{"balance_loss": 0.00278, "balance_bias": false, "norm_eps": 1e-06, "optimizer": "soap_variant", "seq_len": 256}
Below are experts of layer 6 (counted from 0) of a mixture-of-experts language model. Rows are named router (the router's row for the expert), gate (a neuron's input weights, with its number), up (a neuron's input weights, with its number) and show model dimensions 0-255. Each number is 128 + 24 x the weight over its row's rms, rounded and kept within 0 to 255. Numbers have three digits each.
After each expert's rows: "gets" lists some tokens that make up at least twice as much of what it gets as of all text. This comes from a sample of Wikipedia text that the model never trained on. Tokens count by the router's weight.

# expert 51
router:148156088103100143136145104103104155089088088135150096107138172151121177117086115120093097172150175122090123090135096096109172095103086084129157150152132103130123125111141090151161141137142150168128146084103163099113113123129154151121145113158107110109152101126165103107120114173125130148145154123151154153152133100150083110140105139144115100153110145147092109148091098123113132134158162110129109160163138164119140164098134108103089121118133154103115143116122150130161146138127094133131155179159135106117109148125106137117145117118111142090146096112120163105151148124099156129117125098114142145107116124108127164130121105105106151161126106150136114140143104144104129161106101118164136113158125174145143108156145167135169147099080147098115163182154151157143153139137093
gate1:141162111120130147133131138133126144102107142127113111126141125082185152139115171125142108080171130152103112127121100129148178081137106076154140160148119081134126143159120128155132109100143124130142144180096142131114106095139135142094117149142134136132173171109166112152179136155076138134150132137170083126136153130072132161079085115130107125134131123128126075161131129112116130140137125082135143117162096107088123144128134158164083137124144103162094151102122104154115095137135177145190152136137129093133144111160155153139119172152145130120159123093130116128128127120096158164142141154137119121126124075112149132124087094138094113128159111151083104102142118140130104112112130096188156106117128122151096170134151148140149144147142110100141087101123103121136128110153123
up1:124129103111121111145127105118174075137086152088154164130133161096147169151090137129118145094159117180101142112136128155167109133144105110154143138128083165096110122146102110181133148143149123137145131131133120127132150077139174124096210139155127110115161131104123126121147145142139130143141119148150107140127138121129103136108134155108153143132104148118145094149113110124144149139125112104128116106142101074119142112126159192124128134110144132126125132129068095150127069139171085128147177146186164124143114100137101157120101107158127129100109134123079151133104106149174115126155153113137154159102125127121138105128097137126132106109083093124096107108102177096154156114102085099152163114122142144115107141126104155132107131128129146131177117119132094128149114170153082
gets: "s", "es", "ers", " people", "ies", "ings"

# expert 17
router:138159080095107141161145091092093160095100087150155094104144173145126180120093098113107088158162158126083138094137103097124155089112083101136154147149136115120108104103115100144140125141142159159144136084106162109125099133124153158133136111168112111112148110124146118114125119166123127141140154132140166148161126093148081117153097130141119097154100148157088100139106098128110110132149150093135102159168134153120142148098135091104108127117124163103132157124125147135142125147124119139150152155173152107099112145126094135133147110105117127085149101112118160103138152112099145121115136111124140142112120106116129159119109098099124138169142114162145122145156092149096128168102094136162140110168127168144154114151155185121175141113092147108108159182150145150155157126135095
gate1:116099096110117156109098122106127147094136138137150055085151137119125162109092143149092147151161154094138137140139138156157133119154163095137148068167107156076128123118100098122104157128110176145096129106128165085140132073101121167103130151130095165135134113096142159089178102126155148162144156088111114113123144095138108119123136125127156145128121120132102128108117131123087133119113150084180172122074125078136135145162141114154064134107106168102104132115158162149126114136089089129103100147115127133158101136136145128106140100165121132120120129140139178141106162109128111139119125148105115167127129119095122136168142149118124157136135069153105134134126140148142136135129115127161138121164090154127140077101130096133123108137112120126099109116093133156136131171113116
up1:130143157145171066112126134133123147081085139123134135086130153129109111172166091110187114144115127115125150133136100119100139120101146114119116129137121095112135132144127145099130159173150128146160111129154111109160118114104141119148134112119179129086116130111131103170097150139107133105091101159151137118118109114109088090148145164150073099094109169147151123120134119115142077117162154109094115128125166147133149125133170148144159123119139109163096121169101118134096092152137130123099130143139142124107132130146166154126135167104128138147110166157127125139134135120110130103154137190142174154151148130125125086123148137118084099113144164067153133129150148130156084095175134140115146142051126140127124138171162169110091136155123150122159154156125165117107122140110155
gets: ")", " of", " in", "AR", "iz", "),"

# expert 36
router:177149090100126140147132101088136162130105089163126113121148173170131189116112090123115098155163154108125140119142131108146158124140129129129142152141108111129139114116120139152150113171126157162180155084112142111114098115126130174128147133151132110158133125150108113091132157137139183163138158119142131162156164110156054115138122126130143095153121139134091095121088159132101100127151146099146068151147123165132158117100166120083091158120116138104115144136125108137151133125148133140159165117179137101119100123141121101110122113126125167100163108146112129144125182108108136127107147087146158151110139141110094142122116107070098134140129090159147109147117080150100113129106126129158177106127145159161147103146135135114178139138118143111121155162136137160143161146097122
gate0:098111127108106134156137122147070177142094151105164126162085142142105147138147108096151153126135138121093120138127136056155115137095178114165140085164114115125155114125140156135120113208089127109162109125084048110141123111142143106159149133146117142147075098161127151162164105145130145180124122137139133160117137134172124125106153137129136110124178108112141095158145127138107121122164123120140131134140163150162125130086183145124095107117150137107097156141116155136094095099149086127154143144136123146124156108115126086168140119108127168133128095099108148149136141146072110137103151095140127131128123143154142108154127129128109141145136174143144116147171109127126096130110133138137141127172127157120104129103147143120146157099079142084125144107089151128117113125127109
up0:129124170096127134139123106177115087136137128074133113119079141107176091124101144145181143151132136108142103119123129181123135114166118147136113136108092156122109128117143156151138163108112145122136108116139176123095109082155107139141157108145139140140142109151088141129154141088143144149145143157094145156149167121152082099106111164140103116157085119137122126104081136065129108144154116103106147104142152120145095137116117106126132145151131143129150147098096133119123148149109100179115166134092139117173137121117185094126119113135153126128091157128147126135140163139135148138150071110132132124114098117103169109160091125149145177146150107119146118135157153111134168110172106151094111160111130088127128099121110162154145139137103065124128173165132156093124178108134134
gets: "C", "A", "S", "E", "I", "R"

# expert 29
router:122158123109100120122150120120117128114114108155161107082151141119157129109097096100075128143139138104139148119116099128141159095094099133122152110115174085120112105085124097134149175154124125107141132100111128126095133131135176137090146093123116118127157119106132093124123110167081187127139124129142152153127134105168102101145141144139138101149104153128133128166103104163119124128136161121156109139129143124119130131083191117142102143101097162123116114104142166111118142162110119137133164118143138106089109150154121122127150084097129182089143129139139141086130163111104132156100105131157182146112144117108129163087097120120103128160156111126130136170117110156130161168092127141141151126149147146136144064146145172093132157107117161114087161163135183183125122150131082
gate0:144140142163165151145089138141131131134126100138136078130161151144131121122113100118093119122135121125126092160116173143106117094124140108109083141102138106150153159113107111138117116103143125124138161128119138122126131135129133115081148126151155127120108118096136143090136142095170097123108162051084146162090110078115120107096157094134185119135172149113143179152138132167171155056133119110109134126145118147133119128139104137145128156127128110141167117125100099152124099126135118111120129130136155107121171131123087116069123095102119095151118124103100144132095134112147072161147138112118156128175155129133158158124166126128126152118131138132090128143098153123180139118159115135142156131106183146135148140187115106136197161121158162145134116158157128109145105096105105
up0:130136157178151157141105104145119128141149126162119107156131143163115095127160072106101119159118115061148097121141169109108134078121117102113091136154148115142132135095105092120102123109168119102165132157107135115105125119131147121127136118141138137143106112089161129093125140104148122147127149060091142178117129087094125112086145087098158103164152118113141155122131148123148133081139129079116139148152130125166162140126082151155136161132094113122133127116091107155136109119135113108113151114134152134147179128124097121099124108101113124176115142081101150130091143120124082131123119115112137131135116132132129180125170155138099120121130142133097155122087149113165143126119112136150132119118189135126168132183107104119201167146134162128154099134157119136100138116100099
gets: "\n", ".", "==", "===", ").", "\"."

# expert 38
router:127159081081107130153148109104090153098096092147154101107142165143121170117081096111108083151160160120103116100134127097124147101113083073112149158143160106125129103098118105153146144131138171163158134087090140103110113141092167131108140104156104119109146122120160119125107124159136128144139164117151149155154138104171077111145095110154119121147097141160105092163101108129109123120139154094118097152158145147117148156085142096097109129117132166114124176115137130121145138134120096134140147166177140090093116165114105120116138103117116130092145125125116152123127153129098132134109126101133150126105151112129114145141139094101113147150149125160167134132160108153091130169116099134153162110169135167145135128153167173108164146133099159107123135176147151135145158129148098
gate0:080150117123142121172136136141142129144153174114173146117107132091119166141122141127143089073148113146137160105124149101156117147100110107115110111145138099164161154121115169109147123166094105186102121117124155136132157107142143117126122164128109120136097110146151096110111126105119136138105112137108112168162143112146106136128151123105134105123151143158115107126112148132098129108107128163139081150146141098133109143155150127128176092109149130154093153108130100117159141126154129152114065135139155108131112117118114137140099079092142170137170177116115150127085170111140129118116124080116160120102129075088115137147095117071113099149102148132166142084175164135112155154160158114182109137152123099156132117165135153160136110099154116148145163133124153130148149121182149
up0:128103128118104116107151124127120174127141117132175154100144102130134106083094114106110113131158075097156136115130166129131110128154134116126108147146127154137118164097164134115151122204165106122134070112119126106113117128140139135151112146119116109175114091168147122147109151124122095152153140124126116143180141130096132156143118161123164155157085137121119149103137146115149136124113147125110086146125103095144094159090186174130172145135100101123060133139134139133106145107141127160111106113133160127097132153137101115140078126101184104148157133098150075107088138128143141109127085172111110143164101112102111112111093136089088128168171136137155176159156110129119137148141100122136108165155078118114129129110164139142155125164130134141134125128123163106103145135126147
gets: "\n", "-", " =", "|", " prov", " se"

# expert 1
router:164136102121097115131145120126139141118105091125157121098132180147147191123109140134123097135146125118103137150151128128109166071123105139136166133126128114129125128103144137152171123177107171155147167076127121115119154142133156133124124149143092124123165142090115119097133104139099135138123149126148144144161134128132089091130141146132104133176114162164129104141140125130099140170150122134113067144162164186104142136105146127113114129126108131079124128112148151104131182118132118167133149165120160134064104145117115136100120118127128112106153099143084158125114143142086160120129124103130178140128104126125129118132095101150083158154171106155130154140122079123076138164084134165161141076155154151163183124166144154138138154090128120117149135110154126133136117175125108
gate3:106136130177117111105124142128149101149131110124175174096159136117105110111156135112144134142157136108129125142156142157141125121123121130143099115102124098176110094206157132114104145097114173143161138149162097141108127148131160159184185147088134067122130157149142093145091108138118124140125150152118168120135130104166160132083153142136113149088172101126086121136093122108136134131149101115165086150161140114132133107139141103087143136173118153122118141123133150167120157143093126128108142136120120128155163137114088117150122099067128106092136112167158176158115109088136176114140094116151107131078080170133146105135155126123142100169126114129118100118089120104166105117126159137139117105122088143120145108145116133146143122114097147116117133102136155154106092131136117
up3:133144125133094123167094167133166123132105073098130131118115119128129098133121101104143124139133127136103155161142106121143130158143145083125127149132098121165142103164132156103130114119171143148160136116143149139152161130121156119159148104090139110112164134127152097172074094113117088111129120165134114154085142110175133134119175127125106116159147164150087119095076105108107115092128110104120104167144133108083135097099137131096123105108046116098128144150155154110116183081156161130179131141095126130166160155105163163158134135079101154104098129141133129139112129104123129124135131148135120180144087141146104091119150140110140130144137071152093114136156146086118162102109154118137094112135113139147090142112125117115134156129171141113130152122115145103121150124118103
gets: "0", "5", "3", "6", "4", "7"

# expert 6
router:124151079096098133158155092089111157102088087142154099104134175142126182110093110106100079160155166110088136084134108098113143094127101093115153145150142108134111123101134096151145140127129160173149128099100164114091117133118152152116148111165114118135152124108166107109113112177130129151139155123155150148146137105144082093145101121138106102150103140163087103144096094123112134124150150097137102163166147158126145144103133093098102125125132159090125164113132137130157135157119110151140152171168140103106111151130102140117148104102112133089144109099106152103136147120107130128113132100129148150114129108125118159133113097112127121156122123154140125145146097152094122170109100140167153114159144174143150116167164160118155144107092149106109135192154158148145148133129103
gate0:088129130141112156130131130086142135118114074130115140083171125109117169080169139105128130160133098123117119128086108118137125115165117074147104143123121139145125178124125118154164114112159155138117140104120142112131158136145119095084127139170097116148114177067162090114138136155108128081153113148063146136121152138094088107137118161128131114140099107120164089128175095144095078129120098114141168134133110149174117134137094123122124111128115152135124117110138106100137117118096127139167118118110118098107117147108144114117143126137107162164106115117099161113134195145119123160123138118100109128115161111116118151122151133137156131101133106114141117130137134183155100180130144125130088167147134107138144083174098191125201133142106111135105116146120136124115138144109159
up0:095116089081171156125144129124134117182126089152141107139157109104075146098148138149147147115119115135122112103164123070121133134156160144106121126155137106127141110132100087136159181122118133193095135139149140102125117118096143127135125102132153125133112136127176140162152158134075099152137106122164107142148129142086134174099152134161123070119109139118094129085136104131169116127083158201123163113114115148077140126152096110132136108117073137130152126133100093134113093180105180141131151144140121173120106136170152145164102191098160135130114111122140126142148150166130152138140117117165115142130092128138124079152115124129128101117139105116142164170132129168137136105108124118144123148122124127142122156169123143128146083107114137124134108139134138142140152161129138
gets: "2", " ", "0", " List", "5", "4"

# expert 22
router:135154073104091136144151099105099150099095083157152083108152166130147194125101110122116083152153170112089123097139108113120155100121076083122155150158143115127118113099132092143143149127144172170145134080088160101116107151113153164116149105157109130095154124126154116100121125162123131153146145125148159138149129107142092109132102120141119105147099140170092088143100109130103126116146152109138093155171135163117139152096148092109104132109133146103120142114137146122158136169124108148136154146165147114097108150114106132136127113110117141082153108114112147109136153128101145142109130108123155131105119104108105166119108102100128136164137120161148111132138099151100138179109105152173148109154132155138151105164156173129152148113099147105120145179142163156159151127136096
gate0:091121114119094141118161142120092164118149147124098097147153151110117172131123151084121125134086171091118145123126137084090171117095115128129082133123160087163154171101120137111144141155097128126089100086152134112141152122114133089131149113125166118134143190120110105100122131144123132128150121137130080127140121141141116092107125112123141100093130135171123131082169115152113136141087167143129187148118104120113098131108155166099132110133137095120111171137129151146120150149170092117129182107115123089101142122095092122124119087143134122153137154119123130120152105194182125108132184131104173087123112105120145106133137135126145151099102095089144106109161114146132117093106096110088106108128103116117156117112122134115165165095158111126110149132112118141128083136146107
up0:112135131156122148110141125141089147113141122107137138139162123156123163101123110103135114095125169100140119128094136117131186112102156147125079157120164095168141191130107158114193130136143151094138095115166111100159153102115146101164128123119162140137131199107086102107138123124161148130141104092130095142125117114136129128135125110136154123100123121116157175089125111131096091147091169147102173171109134137078098098112109118111104145075123117164082079137162123137123147124151121066125171110152074115109145120123099124118097097151118104119128169101121138128134123151151139100128114114117144092121140104123131135111131143124142141102098082094122095092127158122130112114121071129091126124120125133119164125133134141107174169115139142126163153135152124133118108165158125
gets: " In", "In", " On", " on", " well", " there"

# expert 23
router:150154069106107134143156101107097147091089083139148096111150170148137178105089102120102086168164165118092118096134111106115154088105091089123156145159145093109116114093141094147148137121136169169150135101106175112129111131120148144122151109160123115113140121113157118108115104172125108146145148127150162142157124107144091089134107129136117110145107137156116090140093088140108129145142160106133098152162137157122143149090143093113106117124131170086130139117123138117153128147120118148142152137175151112102109153124101129111136122112115129084148098091127149110141153124094153125118129102125137137108123112135111168136123099099130138165145114167146116137140116143088122172111106135185147090145131166138148102165142171130168135106083165103106151167153154152145153133120090
gate0:154105114120116075141158086081150127141055103136121122150125130141085149116090177148121133182096125145088137129180104121154146091123144111124111101121127090137143170108155129148105156198116146137110118136111144130155099143085128099123129075092124166090096122114142119112096137170125141157179115144124164160147122109095148153169097118129142122167120110141134146122127087109171088109114125142150125138113115136110113118094127115134102122126105124094128119119133123106175084075105097113116119154145191137133116096097109161130097090126106132125145132091167131110136121158115138103124128115110104101127127114127150123185144123103131102134084120111132147132188136136164122158126137094134126150113114150173117126123145145113114109121115106138120130121112127117100081117084137
up0:142102123149112123170127169132162135164123093102113132105179134121115151118157148119112126144113166138160075134125097123109127094099142180130136144118151093143177124128128119152137113143153159175142120153129172138110096146095157118136145087112142135125081127140144123109118149168130134141130145129125178097098160133138156108106106121068125148140102123129134104138181135114152114128158162104131118156126148118138140131137099117104140179130085130091141130107131107107161120134111107178143121157097127106207129120134126135115107121115092163131131164134146120151143095135080157105114147154122158120152131124184127172120156136123129138115112135119131173094146160130101174148100123113132135142091111173178125135130170112092140121148126153143095113126094050146130133176120133
gets: " In", " in", "In", " —", "On", " on"

# expert 34
router:154169093087085135127138098137112170108096073137138108085144187134156207129098128128088072142144155113083104096127126133122150101118101112131165126157132135135114112121137117150171136152133147159110128104133155115110091156135130183134143129163130118137156131114157116096122124175112143174125126108141125152138137105145072108136118120150119092167101142156099091157105101110118133124161161090117110138143137147121159148089151074120106171129082154122143117121133110127146109129114095121120135151154139123112109142143095114107155112114134131110155124135109138125133130124095125121107146067130156165117116111133114148120133098086100146156156121186116134147128114130089124171093127148151133098160105153153144102143143171135144121127078144126102116186146133166137127147125131
gate1:151173099110125128109100122129148079113155121121102099148139145161147150136107097130134162111117140131118137175124110145159129123139122132143131136119163101168125144098146103159166161118113114155160143133150117164081118143132107144125133132119163131114147143130156127149145117080125091127130164143104105138129164117095095127141079107125094121158112095111129164160165129116130158104170131132100157142132069123122111147164163133086114154140121092094124122085142110110153163095132127117104199142099148101104117099121080131150116164147168160109142142121109154095155144114155156171122133132125152116105157162138175104105142170123118118132177132112130176133114141088102182144078091106157125169157140088141143120151146150102158129135123131113156165137152123155137147101122097
up1:129105155124110112106164127135165153139095155087184102105141106124153098106165143133089128163157086149143175084097125124094111104094156132139144118134139159144165136127110127141065105124120135100106108075125127075091139130129124114147119143132087098155116121139088127093157133147092167099146082081119136111145131130133129103119135153128145152114133170097102066095084117162137089149109116140149100140135131113153087124119123123086140126100117095137140124128084150122130133163134119154128093110158072084148123122130109151120110094104125093152097121125142127110136124138112111094105144130126126163121099128108133155106136078123140124135109157135138124128111121114187112087139163119115143124094089120126106158126094079191118116150139129144112131132164100135107090115131125
gets: "1", "2", "3", "4", "5", "6"

# expert 2
router:144133093125095119139164118089110139115094108143157103111129156135121152135076114130087119122171176115137120109119086106109164134083113087128149108148152118112111125086155151150129139102141158149118133115111122110102136152140163148111122116152115115073147117102136122112124099139110130140137154148135156138171154135151088099113114130147100103151095166172107097146124095145111116104131148139105108149133154160133164147090155091098122126106143181138137136096144161143145137105134116169143145164177154090093098170106108155115124103120134119096159153134133123123179190114102117115130152090137129154136154085118096171144113109153134141140130130169152163151170097128114109138133109130113137132143167177138142114135166155111155164086098149100136138166171147156140104112150111
gate0:123131114098190115127181131112120142171153095147153138143132133128123113115128134133155106094130135118115152098115162124092133155146157090167070154151156082117138147099115149112139125153123115137130139127100157111136160100156149128137121133109164122122109098159149117189089129149090116157116128117134151082163136118138185116117138108114103124109119119165121155107169137137124128180136120106124137160150141174137109130118135159067111103111121137107144085121124116112111121127153097100141144177142151118102097103086114109125137145118160138123106135148141198126114126112157101130104117140158130132137089175118128162111115161101153156148094110139134126102116157139096135121095092097143104086167115136143164142148151137100091095130153094086118174157150145091120179132137103
up0:095122096153121120116149154138089135119158119097139103104108138102133127126140130107142072093138182146164130127126191106077134147158114128130122135135137130171114125133094146111121150156095138123149160104088136122127162101115090124119108147147101130130125090146149094197147107163108121143193143115107139074155097125157144120100146140088109085083103102116133128155152118138133128152117116116144109086102100159143100145087142145156112135122165152086118122143121132122164105061158095102175140136118137128144092114124134121099096117131151127130129140137139164123113120153103143139108116144191118140163121155127156096105160181134148165124135118130102168130141134115136116121118112085163111123135092119116177133115127113104101129101157101112146128140141131087126186130141165
gets: " |", "-", "|", ":", ";", ")"

# expert 62
router:124174103131110132167183120121103152093107110137142109095137142133136144092127116122106096176155137133092141125130116096122146111098090126091136109173108128141093122129125161149120146127102151134129140118117137083152136168134119147134159092140096109129152108110157089123177107141108159192155133114160123161176127097149107133123129123172103144167107173144104109125132101131110139150147146128109112148167132114109150124127121124137069151085120146121124116105122150110106142149078095151166148163148146125094102126125113122111153132114095156114138128095101125109125142130127145160107113100128157184076152104128158139149098102119133133164133125155187128173138107151083145122104088135169127109146129134145132124143179173133123188134101132139113129181143134126154135141084093
gate1:124134093150138055119100114146175147114116116120140106127133136121126142085154167110150129115129114142123092177149119151132119164150130173146102152136080088129163123176183106119128094154147121146125108100107167162106075163120118136140135127116152189107148125145124112111099141123105108120159127121140140132118132142131110109131128141110106144171162164134102147108115158156140150127180143176099162124154147124121093124130110135152155158121103131094076116091171109109116133120084152119145167135136150167132106154098135120154138148116107159092106188140132152104103125120135096155137106129160141135123138141134148164156070132102151122103104101141133111120099137131118138110159126136086133119131143138147143154140138142166177111096094135125155142099136116096181094143127075
up1:146124150159109167110122137119106125178133103157101141141136142108122114137091154159126144120150096104098142130078145154128128095123175103115142131141130149138097134088117114110132132103117075098147162116164084114143139086122157085115122118158096121168102164125123123185121107095129115133118107134154096129152140123149179154113144142123159122110082116160169141151101113126170102159114147121154112139144126154109094110117118104131107107193138151099147127119127147105161122136123090124106086140132102086119145150122103180114090124112092119158155116120137136116123173128114188100147130142079102170139142144154108124109150112148084139170134105117092107143105127100148121154121129148131133125083129140160130124109127104109102136166143109113137107152130105108070166102106189
gets: "ed", "ing", "ated", "ted", " used", " known"

# expert 55
router:138162123136124155155146112098101143104095102145126107124174174163173149137121081104119106150143145083101146112118129096152141079098123109137132106128128122092136107133141106139138173143134150159124167086084131095144110125140127143085128127149127111121185130129155071123126102160109127165172128130171157161149170103149087120163106130198132124138120133117146082130106137149124158121133157108120127132167161147093152151132160087099132099116141137113147152113151165124128154109111114156165129128139140118110110131136120101115099106131107114084130083123144137124155167124090129142080119123160169167131150088117182154126115116121148149155134136172130123169137113143110132180105106142141151115120135157157146123164156123100132125087109141115104161115140150127165168154121120
gate0:131174114165128147159086172131146139106090122131078090126144122167161129156175125129113151121132176136141136099129119133123066153146114135111136176143122121094117145133150147088125174107134118127106131124145137135161142168140098131097104144150084136132161147128143112126121108161118148110123117151112057107161139145105149130146124126144125120124154162110086149083109123123136136118112134133122096149109178145109155132145161104126135101146099181175116121127094092171120134094165146157152114113103159137107183159134099143162096154102120165136102107133124162135169152128133151158146094090140116142129104099158125129106123138122126062142183112123127127119139126139137101128126170107163163129112136144097115139166141186144096145135102161159140131081131099130108129129126123
up0:137116106099092110174109085113123092136127144132109136127105111099086116161166081090133139123104125129103171111187106170115118150117122133171164120112095137130105147131104141143106097138108124093138111135167099137125122093141138112150101097103147116126130110087136116124166127102133133174153119097139105160089137113165107125107153121117157112124100077121130080129087171119127134161106116130189140084115102068110156102117137133119128156095106106119112148160106112131123195159122164097146102137155121079124137139138124090162148110078118117125125140161126138151102126102103125086107145120122096114104142150076101151092098144098148178127114142124157104146119138129155146147133092165091139182124104133145114123161145115136107146135117128116140130151159146140140124117137113
gets: "a", "an", ".", " John", "o", "i"

# expert 7
router:142145093095104149146157107092111151088097093142138106108146167153115170117089109116118104179150157121084133092134112105104148086108107086122148151148148085115107128112137086148141137146137141171137146078099166103127123136113155149123133112164105104117144112110165104110118097177127115156133152106153136147145131104143076110136118117147113100154114151144096108157093101124113137114153143109135107169157121160125151158101135085111108114122127149088128168114133142136161137158119108145139165148165145109116115160117098146124130097107121144073143121104125148103125146131079124133121124095127152140097116110120127168121120111105124143143133100157141108148126089148093137167116097107159151115145127179144148109164188168124156144108087133098104154177155149154151159137115094
gate15:130120100127114159163117118180153137088153082109161113147106116130143132102134132180125097124152165118090173098087119144118105130126139116137118136119149142133088151113145112136124113149141125052132152165130100124097139133125112080124096095125151114112142134125123087127171158118120091114143147098149101165125162102103103088106086128140131087148130094126139126151106108120097162138162148147073152124124113122102089133149145089142120083142133116124124169139163122144100118137123113144087139108142122154179126145090140117163147129112132130109112105152146120147158105149114170088166130109143167109132170081169117096134141100126126149171130120144133167118087107124111109097121142141140129140149119070076140110137095122120104145154158125081099166167124123138133144145092110
up15:115146127123148110152128114111151123141121113098155167129146119116122145120124085122087106147100163140141123135189120105178146088131193182127152153136119129077117113098152111115113185125110134160100148160100134109126104182186134139120138147152105118122161125120089137122134137086106138152109140126106127091130099118122124170164131144167113133096073133146094183107183134092087152123120119114118124138142097155137132116141129169099131083130104134098134141122132148131171123095165113121147111140106142098160108099177119100161133135108114122097136150161159122125107106137108119136100085139101142135117116155112144128090129134114136141071120100146123139103157128103092101144157157108106106096176093102117123135094100121120137125145125131109071136119121106161108130089104134
gets: "s", "ation", "ion", "es", "ing", "ions"

# expert 30
router:155129132112127169154154111099133160100102094149138107131148161140121155105111137129124129137140156125121139104129113121132133132096065081137151099123127077134110115108112109128117115146108179149110169100105149128126110127153150144102134105149090081132126142094120110124146123128098111149118146146148171147176158125118100124157125126159096103125123169132114149128113128128106152130131113097143059140176174134097171126092135092092088146104127126077142141059181149117131115155122110175160134143145135122092113135125101098128166104104103150111159134115119144121143140091096136144129144103118140137075101085113149122140091106146077128126119086127127141147169093138131141126089090150133137118121122159141164126128169149116164122108068126128141130123130128131162169164111086
gate0:143105184140155077132109151139141196112155138139114093159111131136056144158145121170104108141134093134124131159132120127129109125106069128151137140114158105164090169127131135117138123094093122126110152133124140180096136095089104132090147123127124141147115129112120103065149141143153108077084106126148094164116125080147154138128135109152116139165120149141177123112111110139123130171119160123150151093143154103135091122119163147100131171082122120131090128133144108111126145146146126118109133143092156158138094140126131145113141102101153131116143103151116130129121090112125148124096146129153127141092107121126139151183099150157148108110092113089090113126157154064137148138148098163129118122096111123102145119142151145161162122095091145144129109116138109159157174121130092
up0:109119127103105149110156119120140165102124132102149133114138111127132140117124142124118125140109110152104177123127180146124105176143135119140117114147135142174074151078097095127101141091089129086163155135124093081109138128113138112144142106055143096158150122076127114110124147122067139110121137126118116114145098118115112120097112122105172139112168096157128134157140145143113148125107155171122118127149138098143105131125150144134118171072150106129158107133088085103133122110109104156100101126136121125135138143136099091083088130102125163113108147120133121125161114085135094126119118125100152142168128105087140104133115134176142135117113100124147161129158182099119076132141116141108128122055146154125138142169135165147136138163113102129149155065123131186115129144115142
gets: "ic", "ing", "ical", "al", "ed", "ial"

# expert 47
router:127152116090094168154154093133141152105109126154153106079142174168179176099081109131119073135136158113103169088144128117102121084136130117141174142138124098088137122106093113137185133168133145129122152115120160098118127159143164145116118117156124121103132134125150096127121140165085173143154128118126144122130148113160141132126101136124117118179105132140132106126089106117100143159134177121134094151147129135118141120099119122107135144120091154101111141090133139099134142135106124119133166122152183111053083132140102111117138135105128122130181133104123161126138137125067152120112129110134145140124140117098141126123136114149100145168116137142121148175149099148084140127123109173128130085128113162161139121163136151120103140086120175118099146148138163157158123184130120
gate2:150130128093115159119125134089119145111123149158116140119154083119146132117151097110119155137122106101125101159129165144112112111139173126106153129088125104157171132143121096159084106130094123105139148109094101104118106143172124146160129138103142134132118107148108111129101176103115123172131100149140140087129153098123121116170108144110117123119104139073177136097153150096142131141148129096129133134135148125120133149124128123158141128162150178144132111113097113138156117100121079131127114155113139101121062145106127119158114198092115110139108132112129090102119134151177122151160119156145161151198122123116142131136144130110147143127163107115111152175132149114153150112154113121106121087089134117119108125111144092091173159075088164136126151153088092178110133150136190
up2:127115140168147093108137137164126129119127108089140121126103182129128117133115146143143097123156154153145157093130079131136141131126085132169105147162124158112104142126140173097164138136144129153120084145149172153138139102086142100104119130152127111110118140100134146131148083141105138089109148107117108150135104167140152151075154148139142139137136104189083102120107118140115110118106088150140110116126101155111127117137127147100099137099096067113108157135150137127111181162127167146130129120115133141146163112171144146118136059167145139124138132146137158143145125115089120103073141100104088121064151151145097125127104126136104115146088141151133125104096121154125096149122129143145129144162140124130141130148112137172098103158163080112116101111187167082152120096123104
gets: "0", "9", "1", "2", "8", "7"

# expert 45
router:154166100111106147140143101119106141126114108137131110118160139153160149115089124062101103135141138106075129090102125094130159126093110103129139162165126130140114145098135096145145119127117132176139142078105150124092135105139137161117139148132119123142172111114150113124112129180118100154180146131140113149170143109183070119111094144155142087139125171185086107138121096158129131147153129107116123154128141153110126137093143084140109153131095163110096158122124142103141104122121098130153127134153164080112107133142126125090123090076091115123136146101145126114181149103100165151118111110159145155116116119121121178125131095095110137158139099166126125160169107136105112146130097131143146099141128147118135121165135144098172161115069133125107173162126155145130124125140126
gate3:131090107149118150151084103130142127171084106104124147159177160142137130134112128121111104154128131064135144139099111147138148114113124107133128137126120173143148164099122116109131136148134137165127138107118113061083145144134095126142141098105101112142141093136106131139136110158118115128121167170170131137135164123120136153102094113119124166129118163159076169098160131134143105131098065105124121169114079138145107104106137141120110150106142156128098142167120146127143123149100158142111125148137144130148132146150121117096108110138084150115141177144141102145083113130141120150133123160160133108122111099144100101107129145150102127161133118144079172124098145139104147140103135152093125124134150168152109218125121113104141094121124152152108134096175172120115106074093084
up3:133119160120105138134162130141130126090123110124145185147100115073166107083156118173127125102127089127105138154101147143135113102116145143111159129150124118096117118133108118150130182088124111086117122141121125107090112129137146119061116138173098134140149167132114079200104089149118151119163106091149136133144125145093125128093143112082148110100128097095115109132123132103121149136095143162125108125082140076133147181134149083140148113153113076140126097092107138108153140089114106164142162110095125155112118099158132166116129129139132123113126123108097146108113121103144176121149135107124090165105112125140140119143165096135112083152106143166144119102102175137100099141123084132127117148149116124138136079129118096118132176125126130135113118122082103085116141138117110
gets: " |", "|", "-", ":", ";", " -"